config.yaml
num_hidden_layers: 14
hidden_size: 384
n_experts: 16
experts_per_token: 2
d_expert: 320
d_shared_expert: 0
hidden_act: "gelu"
moe_layers: [0, 1, 2, 3, 4, 5, 6, 7, 8, 9, 10, 11, 12, 13]
router_score: "softmax"
normalize_top_k: true
routed_scale: 1.0
balance_loss: 0.00831
balance_bias: false
init_std_router: 0.0201
lr_router: 0.000533
vocab_size: 16384
norm: "layernorm"
norm_eps: 1e-05
tie_word_embeddings: true
optimizer: "muon_variant"
learning_rate: 0.0125
beta1: 0.95
max_grad_norm: 1.0
batch_tokens: 65536
max_seq_len: 768
train_tokens: 372800000
max_steps: 5689
dataset: "wikipedia_en"
Below are experts of layer 6 (counted from 0) of a mixture-of-experts language model. Rows are named router (the router's row for the expert), up (a neuron's input weights, with its number), down (a neuron's output weights, with its number) and show model dimensions 96-191. Each number is 500 + 50 x the weight over its row's rms, rounded and kept within 0 to 999. Numbers have three digits each.
Before each expert's rows: "mostly gets" lists some tokens that are sent to it at least half of the time. This comes from a sample of Wikipedia text that the model never trained on.

# expert 11
mostly gets: " (", " ", " in", "(", "–", "born"
router:570511411442417489473538450701517526490544547439483539478531549448530499502430564422528429524467450502459571509642542476513474581546505494505480468523532543591470539493480476581525511512456547529475524549432597461565527488586490460502510591555468506424511493524565529529427505559384556501
up0:489530468505531481469420573418444492580485455533493516516430385552577553469522530420479530442487473523438463566470524564430408532463542475521604549510415535539565481397479530550442571496497573516454550522511500504474465553413506513521477382501548511447490569550439522506464513533505575546
down0:462460519487479535462595536528624554451408565444515462528472569574518475458477563540478536471535527497471450440463476509526529483524509478489438513481503418476517490538574475568470556486512552453464531519475513522523513498520411472536523527497426513506501465470489464613565498542525570540
up1:441535393572441469532499505485505560450527514531470531466561508532390421566508474460597512524501487540439551414591563447583514543452465534505498429539576448430592487530483528422445434595444449503483611477429508474504469531516416519520521512478503561466461525529503507479495505469539440540
down1:448482464539575540510500635535432486455561581429545539536522469482483529514481592568501431572466507547433441469541513474629434484474526522583470537477484459485478439416429468485483509398486491478364491440545526548486473487530476477456488473544425452488504435457470518518488481501436475481
up2:527536524493500464471442375563580440559468523444499525427480371441539484514533498468434457402577538530505487551535547383590493472488627525447546548455557516477603442461469578557487471495569541446537523516464519442477494449458338455544510465516507473435424528430469649461589525532488491542
down2:381513456498471580515514496424491470543516519490446506511554543502474466534461462577420431496408573429523561464382509526429612580596443435457457503465406437479426518504513554469502502504440537537478448569496508552469455529578517554425496491510498527515490442476607373632521460481399552534
up3:435506541570513470546466531571511581462456455494520507551585481420563552482514559476445562484483525474502545475477488484542486490539494499439565550506487427500557525519525485478459508478519460485572506455455576447428546459497420423503579420562463433445505459596525469370466537458480454545
down3:483525510464427370460529406454579468543461509479446499487482465466569566485541504472562554596499544444517489462527513560445500594465568475563494436380467520447531451483448524392444526539499506491434526614606584469540567493435489522466496534505463493454544413476520512477472495599466415570
up4:492527421402500464570457490461500472679460478488458462532526434534453521517599535500434543558457543495496558454536539527522494539467490513566470434491482558546489553515480504485539497455573511514546532512486575528467510580548488448463438516472460514519448506519534414556504558408456600466
down4:538507506458404541431526530546488515447518446522514587496553473457484503487447385454473463530510409442413389625524502483547513505555440492500503498479429483427574485495496518468533478578441440469485565531579472460535450559447528550517507464493568456540508528608446549507494594569452501572
up5:492592488508501474517516487539451429507537496456482645502517495490552468444432479544462438476472620506572531555488534530410521575459540481492482450470471618395430505460509477522484429555466482473463518378412454476465513502459522485470468569483427477458447503425518550351522486446468530407
down5:509523518479500469520617561491475489518415522443524478497445470472598446530504515542411397433499535490526548586439595488503514503477486383459453486515437463535491408510531535440459556534489444499464497352464525541532644480536512402517474616477461551528519481479493493539549452412548533523
up6:455441481472498552531388463595421566520491484496515453432497456512429458463507490492507527508557527573482440533492505395557495459519454471518469479454499553468547475476517476529492394473526429421529469556464555542472436456533575484572494548515586427415568407510508561466550453427436485549
down6:530455412491500543478537464517440539438543580400456503545527578537466522625444480616472548596473524498516561494570469553562606550499458486552497423469501528362544540493485490548486487494528514506552501426561443510523587555480517447390426506477558531488509493414571516441447506593471457422
up7:518515472498434636476449521461432607511433481488516576624504512526471547428518504460542478426417515441500509497487496453547521549518601551453453520486509505453542450416565506450447576602548541393523500519559468434472476530592521548518496544426535451560445491424615504504507519562418551555
down7:514444484425469503480420504546558422502456565491433463441438544509593508450537514540548494491594533518579435455463495473403552530587495456423445496522497452460469525461508476543437525492457446472523469576532507611500498577541480444447559453600535442539461424531512418554486491460474523469
up8:475569549473528458475508505547385514511623457519493425406515444490439490512460582490565531479464515416448433485543529545492575425443521611491468512455589549582568514501557569489429502539402485581597467437484520486512451433463441480499526521524615485594598463549537422603437446528512494561
down8:614391608510458454542528544473543418523462544480402499532526488581465492427499497468487472453484530461550512471561505498451499576402511474436487475495424579529500465560525521526500551495561473509476531507453536423486514520468602501465478569424436582427520525459469556424495500470553399472
up9:412477559502425356438516511503471520544578424432512449567498438436463546553482508466490559475534576569471557517571468492502551529517504519490439551568525462530483494485544421460495513543639437533425491482506512536491446472422458537519524497531509487441486509522520483468413485486615511468
down9:429485477568478448548506489428504407519433506613522447422605531493571544491519387460483502407478565475536507543438427457422548470484553633582531544435575412514507501525489455474456514435429494584507526565463396504486495488529524564537450447541510552465449484484548506421561541561465414448

# expert 13
mostly gets: ")", " d", " ===", "\".", ".\"", " =="
router:479380551512428575483407436552529503461476508450505438531459546510497430602476547545579585463511526406488512559459493553408480524560423503434438450461390540454493455495455471456534478397444523527571500492479577500399491442506499417506551454452525461519439532583588478499511411475525550523
up0:594601497400551510489535427565499475551463485481455463527468556448514491580522472521496593431538486494438543504433516458513506451349576387534491610618531537444481502560484519510554454598536488510527498476509522525538502449497477515542589508436482465436583491577449455461462566462468504565
down0:493562537488496510522489441550489481517575464479454485398501470497468614530523442454386504469511537518498471486539496416489484544485484550580574459499500490523579449488462545544440462466594434386471592475497498541523555539519485457479564608532451449452480422485561446440534508583474498496
up1:568424495490415511466440433543434500500532416475485528455474372554480557557539411449598499510481503503505450460526526498559546483532510408519563514426498481588507534535528475419611530665521484458566489480401518583438427514544534482514498533435479557415445490480522404476528540496575530506
down1:476586399487477537517498444479550449515504437503502463504548489508522462453555473527555502583540587576433554595474541546460507343431479504436438477499476526573421611451409479554466544500623512485576515512535542548489499503542556457571572426500476451477541529494543529543506480454586511500
up2:520459516481444462572463522440492514536504512408509493455462454543424618529536557476570481482457540538503470538464534589433609520572607477386421467502524534516516540455501472481529454481629455500525434419452558430489480500537533479487364587531466493520482531516392505554473521485477542428
down2:514480483418507540651538484570552444436568520577513506485480505561456524435482518405569526486554446494444465404484559463452482405520558410455508469512441540525520495526525531507566495507463575528525577544582531544502503493408481539526440453414559401495479510412521528601538495489534468564
up3:551558527436474377552483487518475606469425476459548551498444585471568464493471440465535480497470511553511402567505528456498538455542558524475489501527547504453535496448413475467489451411375472505571530569384526523485489437489542433493522571530537395519513464576525541394507568548603460438
down3:475462452528431503526480424602497466492504601527510566528475628529497466552529477515538484500579409457567487513548440567516567545542497509611453419534504420505577452479440548497433503546467531507426520518571526540468462452538498482483411542477490501547458554445501495436498521440392496584
up4:562399463508504516596390532477573491448449547525499542555440479514471510511436437518563450451458490552476486467424533573584492492549492504506625457515519442580490462566522532493525538530445452452447463444474499568538419482513432485504517469510540459457493430524598519457466464420589499424
down4:552449469501542472520527543515531478560529523414556588543462451520554488525521535513453538576371521551479558547455510623483521603484485459597505574397536556464478498539513473541501468514477538604521502444498483453454591492538400443505518527521543483523535457535400517536441504497577538539
up5:499414533540422497476500422485435488589502567433517562519424490417524522522469540528546510538464441506535555539590494464544433511453532591422392497454448493439433545493502476454492470545609539480594550433564573537486496499510434454440569505575545514505516406482454585591405503536591473566
down5:578554550520489601539529483464493499408559480450362540487455518504518513499425471485470505563405602569638534452492570517459469519429452474491500543543559490462520468540486407497461451414486487643528490511439402485480532546539518499525508478553511500438499491510572561553528354587510517535
up6:470462480543410569519542503532431654540558524516523615626534463451568528581488519580415507457480413492452581449459432443490485486478580553575576441466530481399473501545434459507467516419416537496436497540428564509525507321551451485499551574522517551569478444507516464491600596484477410583
down6:570426480492446551469512429525497593498489560447485554520451513483514518514528403606491511579495500491517521399362547483432456586480502486482560511502491554561556559515569545501632529475520514504366386499503504481401509475434487542593473475438623525448519569495523489450425431589425489446
up7:433496581503496469476455488498511424513425481474499449490560515506485487506582499488432484512486567577450503545539488481426486571533554467523525532443490575485453680547464526618503533480487459482549523464491471511484510501549470510534555504486552444456394488484500480485555560516523477494
down7:626556498487431523611660399541421484553502503494452546593568583407551523405515433510498558480510544473518525522518437453491480535576591529541431482535482511452552549511505561495470550494473508450491506570507473521492481568493494466458539551517429563413507511470531554447477505575480461570
up8:451491540445516581464420545462549528514519524363537505523488377418610521497535479554553501512494368419557534479480479558533564475497491455463476495487458608391494464565499426506423478479487506518535435468499494484505398482436535512442524507411504429472447416577497552515518480443557456530
down8:521508498511477503619475572519524507506518407537467469562563517547495395504599529476448461565568467493528467514491538515498527515483521483507594430461521517482559526512402437449450468391468509507504573580544651588453441570668395527411526435442586481496507475509509486443450478512524360505
up9:462464527505469499466504441496570512532480472448477521433504571546454407434539598470562520486535491549524460340533489566458506573444460480507518506497453584385523517521458612482534465513458504644485480521499461484453498480524490603460440482603468536514534572523451503525448482441519497561
down9:485447401505470534559447575523433493552431560442540537504514511539460442444570483535475500494573572648509395504473569428494509504446475461485556594475444577401479488500515465479548516437524510429560546522545526441407463470468545492552558628396503502505427556502413434465529555561501497488

# expert 1
mostly gets: "\n", " \"", "°", "/", "′", "″"
router:540432514546454498462478492518475560490459454524453493564477531512579447423521484454536477498481485595469469502554507514456421533447504426479439421606448432510525504416489562488450575446562436448548459556449482477575524529496526481539517481509550534457538574554484350521375501534457520538
up0:444464533515446517512541480398499494437527542504458502533510510450526508532515609533489572491446494510575457461403592453481489529493536571525545472532509507464541466495515547536452392516527565516531465577513405533510521567546480467502547484560494448477467471371516397414471497509443547491
down0:509472513463513537554396443592483530503418531474458496477513384462516493442523589586504458517557467556550422483492454536482567544480505469461483578524533527530511483483350477551539512600478433466498544469560448465472489492419423419575518547443480497470606527577523432464487444490517521424
up1:431509499511421386543489494509399580477446451563522464484522488420490484552512549419608425467475498517589542461484513596486494549501521504546478501527575520456472536508436445497476483470545640475518465503411427524584543487468448485462513506526605563504581425502457462469453479495449533578
down1:481553405502522497480492442438410503412468475614466491633488565618530542481498428461552461489511574453435531402494445469547556479498595442415500440478498574479521443487513425589476514513448491423501461492517641405518545446530498481473488561567448497494511448557484462468452462539559382522
up2:498489578605641597492436431434411528456561528493509548478410578476609517553470454576426514486511430502524457404535474569508538566500438493532497493555519459519478576501441506547556562456511557415540538472489482504476470455480497516500458584488508490507459493503455514512455601516487518390
down2:439521576419543421446596558528502433592484523490439506569439535409458468534495479452510499574552607505480594412477455443421567415440510514488442449560506477488495471427562526384504421486501491438506498490541452487510468491433548458489500457514506473451513462503560556489519453477458598530
up3:538516592482464434556517456498501461567596530466501539555350477501567462561576507495453580507451575484503438491564590520533453517455556475423458535518508587435497519488453470463545565439571547485632505532598565522553499499537431513421436443561468499560523433402506446544468507484599521575
down3:515481425547420499521424481485564474549488472448519570541525470525490466422529523483485449581611515525472483503568409482431535501451512456500512514521520545548514539393450565508492538508512360482507583510519482487483461612478473531443516583522467517520469472479530530488488512427532461450
up4:498555565542491546496579542487486503418546533470492459528493484639520500450424476609447496459543459433531441517503484450431443540495548517526524566496526440492532517549456521442475500631430508450443603444504490459485484581569439523435360710549569570458445488480532518508441448485497424456
down4:565401529491600446488490493457524502426563489476506487463535450531485539443527531399509480471417406459487492528507486452568464480503487445603513513459563493393462543435466441523574580504512513415379555590466539478551492514500459447442573434464460451526507559553499417536518456534531418480
up5:538427461453494439596507461516507485500498428372539509491513481537516518446610492551473500532524391458451515459434460450445508524492555489592614523468439511467424468455497542584568505472489459565530561540448510509472458492459435497510568510464471521572412460514420579485582511551543444498
down5:516560564497408525456515504484488506531594574594518430533455608496508415508441406484452510525510501514519480560592473573461439438446572534529460567510453444521495482502534491480488526542533491490518561585520423552504508629510435434560431581580544485517527575443417492427405467560468534411
up6:399654520570493530506530431524531525531529524500577583475492488502478472437579558533461446497529519466444492448491531471516489429423457437477547482507525430493478551486529482489497529565502448522483457538567498437586522479472533500512465457542461572504552508360510506551567503412465415509
down6:518465452492435554525441391535525487499559549508690553476545520489519448446544640530423490514499551469488593542541579419370416555501531510525489373454465575457547516548429489445425465458465499517514569571475579609554417626465497540569499489466506470569487563452511417474482565584597591476
up7:443524497455554527500523541554436588565500581538507459498456525458445496484520448558491454471447476334497486471503519543568527436493498531487465513495459545460472584572476515452486488501550392441382580594540539503566441529645517474490502525509526550465481539481537495496493518427660491492
down7:540528545478436423501491476348448584519538419520566530517520489595425574498483405443518539410525478492505485475521571603521479525535490534607545580467497491531476422523522501512549573564554506518479518553522578407520577478490521475451459470504515424548470399512453508572427446542520520479
up8:489520530493533538553468583591562573554467455541519503518443533569486608528425506565498485516554477572506492514595449409563499571510386481526556617539558491504390502562473507488504478538489486514580495412441535490544451493474491464469363513587585483453507446589615524425523493519569519352
down8:503482510542549553470492534518466446516470551547466482532441462536591460497398551506554524488522513511512376463479454572500529485453548569584477507433486416473357504473498501422450443550513512505499526502488411509572464497490506384490504431479516490521499535529544385568529507542500597499
up9:503547466599491480538539516543396462514565510469537549469450452492661472415529524514492413493490414534439539485550492494405498525497659536475512653514459457514565461449427525445562478515451603476442564453471482547500468486559576524487417512536454487369492518457521496514468528493583426478
down9:512451384606516492440517575503483440524415399483597400521559475496526508539585438527467467473533478480538568504519385543511518506501442453523427446449513452462478460487492516475402587634485453544468531385553572511472526486500426529489566456470471474547520579473621508498518436529557529518